Experts of a small language model: 115M parameters.
Below are experts of layer 5 (counted from 0) of a mixture-of-experts language model. Rows are named router (the router's row for the expert), up (a neuron's input weights, with its number), down (a neuron's output weights, with its number) and show model dimensions 192-255. Each number is 128 + 24 x the weight over its row's rms, rounded and kept within 0 to 255. Numbers have three digits each.
Before each expert's rows: a language model's description of what the expert responds to; "raises" lists some tokens whose logits its average output raises strongly, later layers aside. This comes from a sample of Wikipedia text that the model never trained on.

# expert 8
It responds to: Dashes opening sports statistics lines, table cells like | No., and name or word fragments in team, season and league contexts, e.g. Re'leg'ated.
raises: ",", "\n", "-", " ", ".", "1"
router:109171089100145094084135109124135134179135132083100173153099181118117167125126107123128138140137098131155139139156136143127177129102141141119124135134132078192090130164101106126104110167167092
up0:143126116141180106089149122116096125105132129125089083109104109134151125116148127105093101140117135114140137104133129089142155115150132141129152121077145122120146109170148052123144128152104116
down0:104109152178132187142161110101082125136150116160104126149161156119126108137089158110102125128126161087157131180139132143199112127094105106135107125101111091126112120097159148198174126110093151
up1:099158095140084090141086128166138136086095140079113128122139149158129107133130107101112112152093100164152093136162132115154118127136106103112121146126132139161115091132142140123119132155156121
down1:172129108105152154175142092103102145145113158113108126150157168126114155110152125081156178147106137109104110125093127117107138121104141109156155115159083140147169128123091127103101128159126126
up2:125188153115109128131112120128123165135080105111176149122127142128155130095136117112115102136176093105118127136144128147122123132128137147067119131120101122156124128133129088124111125145159154
down2:100175135134112138130120123159137100117149111197107141128140131113168183163123158110160152153115156160152144100119086123123133119125136111164138101137127167124139152113095123130119167148158139
up3:125145114112172130138132101090136086124129130145114154098154106115108104123152121122088125145128144146155140126150116140168132128127139095142157162128148112131148098154154106119120143126171121
down3:097132101138134103142166103128095089131185089151139137074146141124106127128116126093165141150139147094102163148139096105134143169108150149098184118125132094109196161105106103116117082149122149
up4:168154120164135095091100165171165150111136130115135139130132153145131150093112115117107133107107147147162145160095148125112118123129163127102127162134139122137129117164118133124105112153102140
down4:089109145126095159100124120113089088121123144187102140113114127096144187165131109114139161196119136126110143132119077108124154111138121129160110101119146158143123133150094093130126116134109092
up5:092165127112119137159135103176144139124126102125123162141109127130110144129091092090141131121095140175111105177100156157084115123128136097118153111131113119104115156090134108102087081152163095
down5:111104138144139167127115101128156117118114073130144084147079101123130139113110139156131135117160075118153108102132140115118186133122107147106143169107157146076112164079138116170124129158106126
up6:138097144113097093107132191116139162092123121150134154126118153125156115136135126101082105134151135129129115134103159118142124149150095127106092150098161137161110113173159099096131143139152115
down6:148116139094118125080132146143143099170155106135127117117103132077098146159145163137119159170109138195125125118134113095134120110111112121154097141149143146140137138127146099141140166128112121
up7:162137183126132083109109135136154149114127179096082153091084139104169158134101127142190153129160123158137128119155112089079082120148127165133153153137145146149183105098125154148131140118172134
down7:078121112110114106119119145165130106119093135134117115140118108148173083154099136105113131105152154138151149138125109198162120170120105146103140147133109133102136110175155144139109135125154121
up8:105173122156150102148097149148163100108103125137126112119142117130141096171134152119128148164106144114173118174139130141130157130096127134075156145129105091158125115146088116107151160140118084
down8:144088143142084117105104091099100134114162123076173138156105116132147135131079142117135177143114126147151096111104135153160121124111144116130151164117120143093125097091134142196157103154130151
up9:128151128182135105134180136135156140149108125103107142089153176095143182142106145121095145111121156127086113130111147094119161156159135153117185131128123154111106156119124107088119125150144140
down9:127150137150111129116164113119124124096146106125125111134124118131116130109090112133151107088131094121127104131120099100125137153158115139137142145166128131132156112052144162127098141115127161
up10:090134099129124122104122134157101124149081111141117139112105159125098097110169154125111148115116136154135149156149145143152093128150114138141140100120173122145120155130114107111120109129096116
down10:171083162118086206127127134151112110133136167180125092127115103131142112136152125113108138126126119125114126151128121119168104139116138144116112176111132155090142169105157085162127097127123135
up11:147115123118151167136132099096130161128157120118097185129144162109155147154133131083157132109140147102101186148114138097096133068100132121137101108110097067168116089145081116148122156095147145
down11:116127100155150174146137165123150066121116124107163101141120130147135137112130134125128118087103126135135101179151115140143089077157115131123113150090131118090146145135091134149157108153173097
up12:098122145123139119133112135137105130109135124096146103130129157105074123144156147147103116069130074157111118153131161124155083108135158147127123119143128143101087111175165117119103119098122122
down12:095131161100158141205159125115106126126114162102108119185104106130157205170165118122136124127153161155094122121166128140122107126143132128196130143077098119139168140122118110149136087134103121
up13:096142140144167120112097151088153112194114127103143102111168130119113154164130143182115121177148125156107155119144145145106164137119103108094146123122132075155161088128144143144090116164126108
down13:107131135153132141088155104148131117115151115148146131117182088137130149114156096117150141174180138125119156068122098129149121114112185135110148136111098154125115107126131130086124155117165131
up14:153112098099081135109104145137112115178170109125085109154116132130137143131130110118130142130090117077142145157146100078107127159144108157126172168126178106148119147106090149122137089120155115
down14:097120176109111169157131110149150130106119141150142147154132097141150180107108110125134095103145144140088105142138109170132156099121146130140087138131117153103149099130137171129115131152115185
up15:148133121124106137119151094146141127163129142080080100116124170132112115173100124117090141100103156131178162156124134128121115173114122134128117140138176086136144116132105079117150136149157199
down15:139172139130138161128125134150135114144120149130119087094099154142126136151143126138104128154088114091114130105151124112101140110147133119103108147173115151109138140135127132118111074129147131
up16:133122089147158103130099137144094131177155130089090092146160108151135139109150116112182157148095068145115126176130155147123183135134093157096147107131167118100158135131146137127141094096129170
down16:120098097139108132056149118138159097141116138128113134065123156121122146088115142129152119150130106127121113130156125125105098104129157143149115134121101084096127140095150147101123124117166104
up17:130106161101139113120090139135144109156118117125147137103143167082121137124164185157129155088101112134137091141159146156132085141174144133151120130111141090138105115137137141101060124126174096
down17:132132124108141157186170104147113110135132130128142158153111117106100132144143115149088129146178104097121135139157151112148090109151168128136158123135161140127129150121144111102116099131115180
up18:129128117154140137106105107105190139117097140152158128110084135139102132152131115106154123123101133089098144137136168078135084133079124137104177100137128118108132112137112089186122151134092123
down18:096124129102132143142145120116110143157114123147121103145136118148167129126094114146142153124133133107148119106133126144132126076115155134135091120131189139068146088123124138134111173141104174
up19:093126141148125129125154161128131101125169126106160161122149102095116120128092127111108122101100158136109098178147145146134149141094107127116131118142126113111129131132130110121108143101161095
down19:087156148148148116160155157107128125093121083112123162127125147161116136085145145132141144124170148114144123091162106132092139107076138125127150129136117138117147116151143124159127117170149151
up20:125165103134088115140191140140144123166101145099130157110105134131134167084074147122144135118081103140141136121136123113110048151122108138145109086158150114103145139145113123163139171151138124
down20:141130153132112129110115108092166165105152116123145112161066104149117150156119133133121113085130090153112154128124137164122128129163175089150101107074131156101144119147123139110115090116097181
up21:140141127153147130131151086110128115110132125098141151143076115086117122107154157116054158132131165136099105121151165132135122124143118117121089130101130079158134138137081118136132124138180101
down21:121123130155110117105146145125142105135087151157152125102149132116124111146106176143128085138131126120170139177099121126147168145131074132149113097118112120148147142117143117126082087097129139
up22:139138124093099116147088166133127098117108122115105170125141134122127123146123168118098176152101091117129131105114137135138136145134144104102146104125108113124165133150086128116095110146113118
down22:133140113148109121154083107145130159072102110105116119125131071135130167143082141103136114151122106174145135081111156174069150136113117132164122153144134114097130127126118081135147146161113099
up23:099167162114155125133133104119136123145102136103142117104131114112155118133146132154100109135145107134132120155120121150132170123110167141127153125170117138173134121147156126116091083137154144
down23:131148115140129102134141114090115152181107176170137129139160193114144148131115093133075094162129122100158156109138107071110098131158156149129118115136180118109139108114130075130185082145134108

# expert 0
It responds to: Column separators, semicolons and units in tables, infobox lines, score lists and coordinates, such as " | ", "; ", "°N ", " | MF".
raises: "1", "5", "2"
router:146164130122147132117105130155137154149122143094131131136113127129131156095108103119134160144150074128135154140112160126096119095125130121127147119097145073146140131125140123118107127133159111
up0:120123094141141116124109105115139143130134115128140145114116113050157130106183133133145187137122129117107116131129106094088103104151110106149155106137125126146124112135135169118146154124121102
down0:133136146121143101122126158129146094074158096078155107095111067187094104124128128111144101115160111143136134143100141137138134141167099109160124124139115111142065149161161135131137104107119188
up1:111105131141096136154087144124132135175114120108165132167142092115183108112091108137115162114148133142156161133120134142094137157110137157085112151139156143139150135126096151121071130151121147
down1:119086104161145051108114116096087109125123114074166132094150137132107104115149078125123128125141130106132114130101125129125097149090183103132141132091137085121096088124154117154121127122187153
up2:154130085114150129141110117145094169188163075119166132139158114115149137124163142108094146151134147106134167151074143127081133136099139101094097141130150128114107121118136141149115075117148127
down2:136142134101106127130153142096164102131110117129115101126145133159153091120116107145135135155103118113114112106133157132139150161087160136133154122097139072157185117164120147120159155164144145
up3:169129083113127093094180117137146128174131124111163139135141135193139194147110171133100126154106108121121129093085156161081110090140121124135124104120119129117145109146134105131090122124151127
down3:115124099110162175112123149132161147171124125149161130118114099121095125107122112150122155099136121127151161124176126135145136106163132122160145124155172149092093140131126153112114142116136143
up4:113148135118119101153100144129139166128097127126099114110130123111122144111131098151126136114158106138137102094174115166078109119148125155110187168147131156140132096160125085095116145156136127
down4:163120126160098149153143173137087164150124144136114136123101113081146127150130153156119129125117163156131158093088130181144100103070124112126105095117176165149140158154116154095134117146070126
up5:131085097109089117091122147133114122162114144105169125109111140107130129143142148075092173125157111116128142104095141121111106118144191086141127099183137113151134084107155089169129152142159099
down5:193090126166159081095115117102156116151130100117172135105119080111088134124112122174135147125108119124117136061129118113136084112092111108111101071116173115130115144137113119143156126110166140
up6:125170105090152129111102153155123138145115127131136137112175138130125120145116144172162113141153098141125134129132146112104171123098081141129149111146119128143141100127107113161104136113163129
down6:148160129159088120078110091155133100148117164106123142118147103144099109134129131138130107169120112086144138104164124148151145108122101148127142144147182079078154126127183132158093130114110151
up7:090147131121131103106083115107141083140161142138140140151127135129113135124165128083085150104110110151163090134152179167101155120131121145126139129085133113150131176136113106109160078124114086
down7:118102135106121130132193134149157134130130119126135142077131134126130112112106116138149133130119131126119083103154105131149147176192109130139125110106126120092123162147136095111152105117134125
up8:075139166136137110094127139112145173166150151082139122156145119129108114175138112129130113136119146143085171152087166087179122119128140130116102112094160106177166105122131144117119142138175122
down8:115172153136122147122110128150103087142160162143107161128129138160115130105145141097132129112162108120147117131135135112105155120092121142124109158140128107124124127171093107122100136155107132
up9:168118131123134116107109119127125137116133139135152163131119140127116091114133130128112146126124148108115103172100166111121136145099170171167144103122149144100106116151094108147112140116115139
down9:150133142129182162126176107100131133149124173171107191128132100109123138117103118132163151129144161083156147097134099149115140054125116144115107122157126155139118097126123156117154112133153084
up10:130149098142125132070117123078159172159144195130102156155131126121101133113104161129136149117114097085109092113073132111117091148126186092125114140076151141138138125131143142093128154107175092
down10:105098116117096151123135113110128127151126078149143129144082131102098158092162093106109083153130140143143104121120144095152115131150115120146155128133113137107141118123071085122137119126134108
up11:155149083144135108128149113116159155126124104103125140120120150112121112135161133142129161150126118098097102114131136166140108101105068089100166144133160145106146162124071142160150104144117125
down11:141117147120171123143146140107130118113145075121109115117110091141129158127131131075154133128135135173133136133146117098081126105172119118136103155147119167152123128127128119148154118115149135
up12:132121140129116126090145161122132116147144138115122114146156140120120120153185110115069139138133123118086182146076116102102100093110146122138134147120116111132130122080116078134130142139105115
down12:184135137068138121105135122155099097112101149133162147104192105114153166116096129139105130161130136174132116092207133101169129146136091107112104149092152135118180114135140134149133134115126143
up13:123110149131133062133113162134109152142168152115085153128128125145172137128125154126145156146138113126134150103135153114077124128078164137145172147139127142144104126144120121137139160097120074
down13:128147130152120069103123119118148158115173087115141152148164127121117084138084142114121134087082137097111107103155164128137141144165114094122080129137121141126117108153132147131111112165118111
up14:147165177095142130129133163145137132128142100075127161123104120137147137076137113117131142107095096129126112160123105102118119122156131091147098088121133110144122158126137158129111089153136133
down14:132129121141116155137152132131128149130160104160106111145124125148092151102193138080116130134166127113115142142179121106133115126152143113146110164128131179090130120144142136179147119115146096
up15:141153119124156131116167082144136133159165136122117126153100130161098104142119128161112191111121113099152159142116137147069140141119117174134112169123144118154107143113086107142137114134152128
down15:165123141141103087115110138131153096061132114135128102122066134119118174179119108123139152120096134139173106173158136181098138143148117122099105183118185143148136165094159163169124139147143142
up16:144142187111178130129165100116155130107101108127158130125106153114143150137069100133122128137143132126138154118122119171136140134127152126148109137065117105169115143157110091106092137156107140
down16:113123174095131162130169105130130120123151102162148143141138116112117130108146093132128116129137107120123175118137109134106151107157147094129104133164169131100157127138090094147098134121127107
up17:119145103158168143102145103123166162124186127116111149083124162141124123133091115129125162143101157149112107154103123114111132098146112076139137120137131074094137118101090133159119142142128152
down17:137123139120128156104086164118135101134178115138134166114114107122138169153106131112134098155119133122130155125136133096089120106092108134108087156102104117117127126121146111151154139122139130
up18:124113137138134099099136137124108159141104136139161119111152152164153085127104160165146153102112115110125143170106133151165143158123114111168092153089120162126146098097117163145123145102162146
down18:088106150149140100116098123134162139136098104130129144145091124100086165122140091142104128183098149107184179134106111088115124086150130185110191107155109166153138130124126125131116108138132102
up19:134154131098082108108125150147120187201133132094104116134095144068165109136160128144122137155163139176193162157125097119160145126083115146112133111156176146125107100113101138108134107119104144
down19:094132154153108135136140109118134144069152113109135135147088150135134094139134103106128141127121139095110104137141169146133143111157141107130140109126134132108107135132128142141114168157130163
up20:108168147157128130108136154078145132177126140131141122150109126196151136098123133118138136118153123133123147134152143102095181080190128118132161117137104165142112182148133112144137156121154100
down20:146124123142125139129168156140129109144106106137129156122174115126095138113142160101138110125104110156134147126113154112142118129061124155110140133125138120130185107094094122115091149128172133
up21:184121080115082127134122121089106155170161163168150124130136106168084132105116122143171112118160085111088144121156121103101151103124128173132109125107113145156096109120145120092150127157163102
down21:123128109156136175116151128111135121118055124139136157080140132127178122155148104111123100190076097127171190123094095119113111132119153148136186134144135144128136147098103144114110138139137119
up22:149124109174148147151142131094127132133130109117118133119099176136111126094110119116160145162107082147177160127151139092139126120163120115138127124123135122149121087119109154144143132133145099
down22:090124094135145187122105116095108111136137094177119108171121154139118175105130139172174175117116142131104145073157135066133122130138117108156085169130118186106130118137112135158127135141140126
up23:098102141101109107157144145134129126175186144108132118154125133161138175098157106160117117125095105156078147113114073117091145112130132114118130157125143154122142146154147117166139157135135154
down23:096132145135101083109112146113198112088142122132170096147140121129167119117139138125172119131135123133136133130133091170126139118090127135137115151151144084115111113130157126135128142153161145

# expert 15
It responds to: Line breaks after infobox or match-result lines, and common first names in lists and tables, such as John, Peter, J., Carlos.
raises: "–", "1", "5", "4", "8", "7"
router:122165091099143138123123153140141173193163114125108117162105157116089101143112113103081159091108128111195094113128120156132134116138160079129150118100129112182137098171145128143116132189158128
up0:152127127156122143123151110156101148119135129149152131142126073139071128108143108136108133101123116165155138134146115147120147073119146126145102085117177114161138145106158139115129133135158099
down0:104137081074103157151103117128102102159088157141133144105139166112165128121154114119185119122138130141092147106137141139170092145133111097174155139108103120145106181108114147180111153151122097
up1:133139135136152108125102149099156158121133171123115129125167141138110109152135130155107126140163140114093138175160147147164096155172122101128090157108143081139099143113106117117108150125189103
down1:159077143094109188192098124164101083129095093198136108090125095144126133166126109146103113097109109115101140102075105112156140122153125110121137100141145141156098131121150138122173145097152142
up2:113130138167190067105138147107112097127111088134101109161168114131086170133111160154141104120127088149139140124152122160125145098147128110076120108098139126139135123132123067109088133115134089
down2:089105166155150146136141138152163148141140130116155158083103118111088146111131104107099108132121170118108111131105115124110123130149125086127192126182134127131101103125098122081107081118101138
up3:117141102198132108131145109114110159140195085128166132132128104132130110119114110102124146126117115134120141133079151132128100110135142128145114111112149091173102094148152104132121143152176116
down3:107113168095123066145071111149103139153105114088144140113171125097142129146137152128134110142138157119133139186121073147182082115129142115111172119126146136102125146078171130180096080095123129
up4:112141145126094082114081147160155143138110127085139154169143164128098128089167105109088202166170150161144101108162105133121126108166123130141168125106087101135166107171144116108139139151126158
down4:106116162119138163120134108133167130100113099098120152102112137125092161119077128087100130144101153088102108131097144137149118132111139160106087156121152119152144142146145141168131130086112107
up5:100087145137127111131149155143133127141158134155048150163154159095074139189130139101110132116132136149106135155105113094120135118090118123134119073117123122107128121088133116091085088129149127
down5:136124132114134136101116108158116152130112124123102136109144139130167131127135072162145113122144061131104165154124093178135107136143089137176097114141105110119178123156064120131140136126102163
up6:113145087101147120138177167154144138166157126125098147149113127127119150107137153128147111149140087100176105148149123181100132124068155110130175144065181108102117146118089150118090122112155115
down6:086085085154144143056117137134172122129138161149104126129099113106168147136124112159135112130161121175110116103183122110167082123111146144137143142128137140148120093132147133079108126111144145
up7:138108078159159134130134118126150136135172124119134128155097121103062113115162147194124097133117140157130099124124106145120141159141132132117087155113151081196087130134102164121141092107146120
down7:145127137136092199153116152118106126149093157202163137152103135117166168124144095143122097123154145151135111117142176098156120106134116114163150145124128119092122150131142152138132156154099118
up8:098131117125125128129160156118133056159119120127128123149152155106160119100102122140171134126145153175130138108147098080113131109121121126136125120122103163103095071117125127161090121105092121
down8:134130113172144111152165110129107110098109130144103147098086106133151151078145169145122111117155137103136122134139116104147177109113133174127117119128150134114134131139153127121129132119123140
up9:089146128170119068150106138162150126172095123120138130178152129101106117141170132136130156149167117115169174134142129175126110158146105152109150105126121119148165144131140089141089130111101116
down9:110107206114134133086072111084143114114099129202141075085128135136184133115099129114164160136108125131157107149107104130128112114112185156142113175170133164035158133142086122100119111106107075
up10:124153114097075085123103199141102113132127100082109107103098164151086100112143147112099110130140134105124143091143132134112184146121122116166119150116075167152102117101129150075108070093159150
down10:103090170101111115125113107138170095114184104154142131135138112126099086108116129135085091154151135111094096131101151101127081128071116121122116138161094131133152089156148061132184106115142118
up11:110151096147180091126150111167156114135124144105110132126109113130078150137127102154102111102144113165142142115134135128145126143133124111078152093092142124149114149138088079113074147116141094
down11:116136119128147124161173164136155108072091151101169146132135119165152144137110150118156111129123150137106153151171132163160121146123146172128167143116140106099155132141109155110165110122133181
up12:135134131117130117149057100115090114137134137139140112127105129137134121133124110142145108122100092146139139135143169138135124136134152162077117116139135132164115111130133142102082069112169113
down12:158134130168159157188146122097096139118120091089141139122137156126124155140126157113135127158140125081151121108133128116186059134156140109130169091146146138069146166136118145136121156104155142
up13:139114146141146110125098122126102177112143116131098107088122156188133093122140158141099113102128123131103097114142158134097108081154150093127108112066132130102102100170114121160127184145144168
down13:169135129101163119117129130107113119087131137123118135073156138124152126124110108116132118134151131099143112140102137134167144127145154110141128143113165138125164128101172173207104118143153150
up14:174136132125102119105114100116106138113122108154144133125162111139143113119150143162096129094096118151122096136155114144114121135110134151097140137112123160167096143097106113099083112147099155
down14:136100156122120141117115127124138172096105150095154131099138120117113148116107159118145106125106124119154139154087143150092141068124137144080119108192125136153103088141103168096110131143186095
up15:117133164115086084127109151169129140174124107095096147101119146123135115142156130139099149121139112146170145120182161116131144133140161147125158104091135131148111106148132120109132142146139131
down15:135100154130114152093083137092148121120121151145130140102122150097147152109149111115143099127098127133113095119127103103112090135099172111132122132128153119135113115126066141159119098124150138
up16:127110144131095125173118104138135166094128118141121125141160145090145141125072148126140162169154115178181127100104133107122134117104144152109135117093123124126098134150093113125116140156101134
down16:153144153101119140140141118141107077146106118143116096119121107129153115117137130127083129111115109187100165063159147118143132165153113154122143122124098164116152126112105096124136167100173112
up17:173130140157150108103138141141125121141168104120166142066119137151124124152125166126116161065113150114125111092093159130127133133107180105143146149133154117118106092120118140142121099098171115
down17:122116099159133134160162110146157120141090103133129142159156116119131126123135170112104148130183090148111102136155089113140116139128113143117118137143113170112142141149131113096132125129123116
up18:087113146131111134154149112136092138115099136103109114110128141103143141138132115118122108123165143124142109129138156076123148127123130161107138094122093076155104115116089089146088079113130170
down18:150114105131092189084147100155122102128116157125100125091167161072129134132094119107162140129150121121085155124152142106120129106101133092146087136100128111119113105095161130096115129142109111
up19:130138086153119106129167125154131143127114108103140142112134192136137143064125120104127172165129146153125127096137154109152114147110131118115150067124155098135124098118114117171103145147121156
down19:153128158107128125172160123134128111095184154110112126159100151131173129163112079070117111134069149124119096152135119123126126118129126192105105163143116133144134141168137110135157099133094109
up20:159136131092158117130095192134129130142147129160099142136119145155097129105155157118083147106153157112132096089177123099117149077154119104139130130099150156167111149141153134129142150127127168
down20:130125079113094104066132073184126089128143096089138125081098137107155111185129145129156104131124129095146151155142094129088136127128112138171128122145137128107131193106087135140124145117133147
up21:146147168122126146132134121133156095144127115093128101155114105129141106131118124124112152080108098162116116163154106134091106156136121089125120109124169159159080106117131155106153127133144153
down21:115121138109117173104105132118100115130073152191105143137158125098164125170124171154153117097134122099084096139141138182108109142140136086136133138115091152159105149192147111102112123126119134
up22:103116086156099093105109124115157124137157087080158149139189153096134161133131150140159117117132147128128127145092169146101139128138137117083156094164132092183152147131144103073131114111144095
down22:165129166128123163103157119119110113132143114137116183126084121121170115123097135128139133128125160137123170125156139154123111121132108162130112127120163151115129070139124173126140148102099151
up23:112106081135125151154088118148127158092130113124134118143104160101129123103131170141120123143126138114146076100138130133154132127116128107158120076092117143153108114128082085131126112119185125
down23:139103128102069201164122127119153109157100141166156120122096108114103135125130105175119108126136119102125134151126139075117104113135169104129111133143132132161116161144134185151165175126080098

# expert 17
It responds to: Uppercase abbreviation pieces and codes in tables, such as country codes NLD, the code Ret, and coordinate marks ′ and ″.
raises: "-", ", the", "–", " and the"
router:125151113145116103101145135155135106171095130101126152170150169091134138138149121131111183149131135163178152124147140116125146077153147119141098126085125106115133102124115102110109111144158120
up0:132143136080133129106108123127138142117145098132125119168099132118125099128151138093082147114132127138107094143121116168125126117098120150150167162095119102152116122114106081128137121121164166
down0:116149111128147125114174127118084120084142114090149157135179098106199127130099118113144157124143108122151163083158152171131120155159111125118138095061109126132121119112170159114110114129133117
up1:163167132136074099140075136138112159124135126123114125173134147087134113116118119117117154116124133135135094135134106147152154151144082121138104125082118122191151126116121145092172133165135120
down1:138110152100114115122118145112128121132140136150127144094144127096136144130091153109171110112112113080074148150140120130133139153114144141086134128147154170118138200093158153145144144087107123
up2:148129136125072132118125119144127131101122165133132153105154129125128146133070138114146176106118108150107146106104156113118133157102155138145126170157119149141123128158141113114082152117147132
down2:093098139127164105139143165107128114095172123162125137130112135135125137145117127147182164121116147110123126150122151117144128154126145122079132164147147125117171131127129146112147138111112076
up3:091128077082146119133115147144122127154164089108152121162180130135101151114110093127133154151134108137148122138119094120110148111148121146115113118120193117127125138123106105122176101154126146
down3:172131100123096137128153107117131139118077146162103159088122140127103126123160143139088094083148131111123140155086102096118079100099114116094131138079120133087136112137161106142155131100128134
up4:169147141163153128091148128127115142124140103060138128124109129149108111105119141143129097138125139116123130144120143137111154094144163116118088124100103107120111125162105083114088115106119109
down4:173113120150130159128145155163062178160140156136112107140150138141070116105133094119104137191167157157131153116132079150127088135157139107135121130129123146111102125131108128117129128139122132
up5:147133131121157115124129123157125137127092132118110125103141136099145138127118135115090117150092146129117127138156139112058134173117155163117116121098175117152130111155114100055130113125140106
down5:128149128104151108109128136121120093111099127136133162123144100189161096181126150141107092106122116106151143146114175114136151099075135144129170133131144150148162158063119175163123143177184124
up6:138144114074163115097155155158124086164168180125148090127172088135078156157104128145129141130110120129135107142137142144138118177093124102087126120114169107135110142104119120119079114100097118
down6:122132110117132143140085145135163134099125132135154117126087130101149090144086124100119136099084119164148084090111119130139133111148139155124118129139133116133161137096136160161145082154132140
up7:113155129158095136168157136128095119148147178080131148127141099123157128095132125087112114124128126143128147096097132083121095178118138119095141166168125090132089130098122118111151110127168165
down7:164116163134111153127138123163153156105088116159112113108123126095082120151130129161121134121154164152152084133174130084121104108096092136080162111120124174097145108203128113128112162128098096
up8:082120149128139124116123093116132133124113147144114132115104145107099173135156135150089164142072163153178150152138123104073135091139166134102137149098134115120106116127154108094097129180097119
down8:128080145142166146123109141136058105109098113101132090136111102154099102108124153112110117103145125125188122143164106104113124120106129089097147160162117111121138152159162144162129149075091124
up9:154126145129156144181142133152129144158163063134156150081168111124147164152103103082098189125157138108145137148134146108097148118148099113094143147129176155111125107184138095118123120173121149
down9:167104179095109133099129157117127100123110165153105137128146107161136138116171151134131101130097131124126125115163137115134118141136167097154142161150081113096164145141130134174114099125142121
up10:110133154129100082132118164131115116126105111081145119139132124109107141107131164188137123075161084160133145125129138175139111134110137117096134127130123136119149161142141112134085127161105113
down10:140097141106125150117144123157156139157121120134116125070149157155130143101119156152104140136107146156115111140142122118087116110122145104171134119157108123130127128137133111149130134156100114
up11:143109104129075122129140142109144099129196110128185133144148080098116146127173135103087132124139130102099143133140105139117085130124169091114140128109173135122134149086152130129159116166173148
down11:100112142100105138183119121141201151105143126094170128093147083173136167125143129131115134086107117125130080151116098132115167135135093101163140162081122110161154137156118155140137111138153103
up12:125085195145145114071124128122115149121108146142148144144153100155153168160102108098093141115160126126120149181149166109096190105151148145150143154130136130109121124127131081078125102095131116
down12:127162164141154154106168153117133155128130159111166181076118155088122141136121135102156105153138102115104185129128116123105096167096141123101122143110140102161132116136129158131095146132110147
up13:124113084142105066125104149164186128102092129114137149139117179124120156137138127030166144144123126114168094111121126174153125120134123086174153114075132142115134111126113093137143105127138157
down13:132135126176129142126159128120103101135202133131132085146098092171110138115138114121141128109103160160124133143143156179158088175108099117065141108136131126111147111092120138118162106141103148
up14:139164116141099112096117131128141101154136092106104181109134154119148131085108100106106190129128132103146118132126134124120121106105105108097131107124110099122145142108058129090121157123121115
down14:128107172160146095168167097132122129106101097106109118108123129163147093123106097095137121122089134120179146110107168143137133112141142121149129164106169140139099194067142134148115103107150124
up15:107152148129083120094112128121107146111114141134128128132116110140117141138099136131094119117153139127171117082126113184135118165172110144102118146097175104171138137169162108103104088155134130
down15:109116130085094101122116131142105133147138122138116165107140111073120102186134114146124088118120115119104135169111108137081138142147090131147140139117134154164171151088132138133144115126146143
up16:124117111138119128140104149158125122130104123102147117121150127139111187113083127084077148142113101134176159106125120150132154128115115131137160164097120120097142144163089114101095131173122125
down16:156121147126173176147160129148108069146100154134161158054138116163162129141088139107130113083166123128130125107124126081099088108112142156127142142138103129108148161150134135178148117120116139
up17:140136129111153133145120161109097138174133177155136157157125144155075102134148107103084150139126087107108069105125085144131116134121120104139106114117113132137133106109077100136158119170121088
down17:175144145124137131128165133162149143126081107127126088121073098112164198100110118122162118164137175149130150141143128115134061101128162140128114101141123166158125109096140122159156130104161131
up18:076099128145159142135122141139169110108119142120138143127152168131144121154155158098142143121116133149142143128118099105114130092173164124115115097145138143106130102146153147146076120154158179
down18:090132141066150110144134137149119076125156168110126108143150134089155116120131132161145094135141127096114104142112140188122122128082151104177130125116132088181120139142198150123107125130137139
up19:156159112118155073121163126134128121109118090111112118141115125161082104123128135143149134152106098083141104091100136116109125143090162158130110147132152159147114126148064102146165104146141114
down19:117124129158124135160106118157128157128147144139113098157125134153145144149125117133098146141122123169135138136131080157124105146129094140117102151173110106129124143130156116174096145135129117
up20:131111161098110123164096163138131136138104110114166092085115139158118134134126107063108122129097117144150147147093128158095110138131142115111095146140155137137127119164109111122158127134103119
down20:153152109119129119155112169154148081123132105072120160126184145144125141120111130100147110104082135118151132162141117108128107119135129147136108139164142092149091147097129197146096132117152144
up21:191141125134172103093091127138115154151119125077157186137103136102130121154102163158134161137092138162098103129121147125122124143124102100153123067121123102161138161157157076081128145121112153
down21:103100163098129138127117119162184143113134124119138109140159138122136119160135134088097133121138105105146127161164147169103115151104118156094132159135108153110140120142146140124125089146156149
up22:088107125112122132132157116146129100124133167130069149113116126133140177134127149112137180162174114116100119130155135135138145093100168112113102125153156126121115147119108143095111086148121092
down22:045102132110118158149125080090107104078117156147121118130122137143160110115148172157147102126144134092143111130163155158121127100118097096128125113175113136088136104174140128144132112095091164
up23:126109098126106102106078175108125109124164127139121157114112170109127117133145148091124153109106123135109131122140154148122122166105152125127157159095134110123110122138085134131110110135139136
down23:115095160116113111114107102159096152127154101102142121115173111146122100159109125089153143124149115121109154084164157144148096135128129138163138119089120138120095074099155119113133144148137079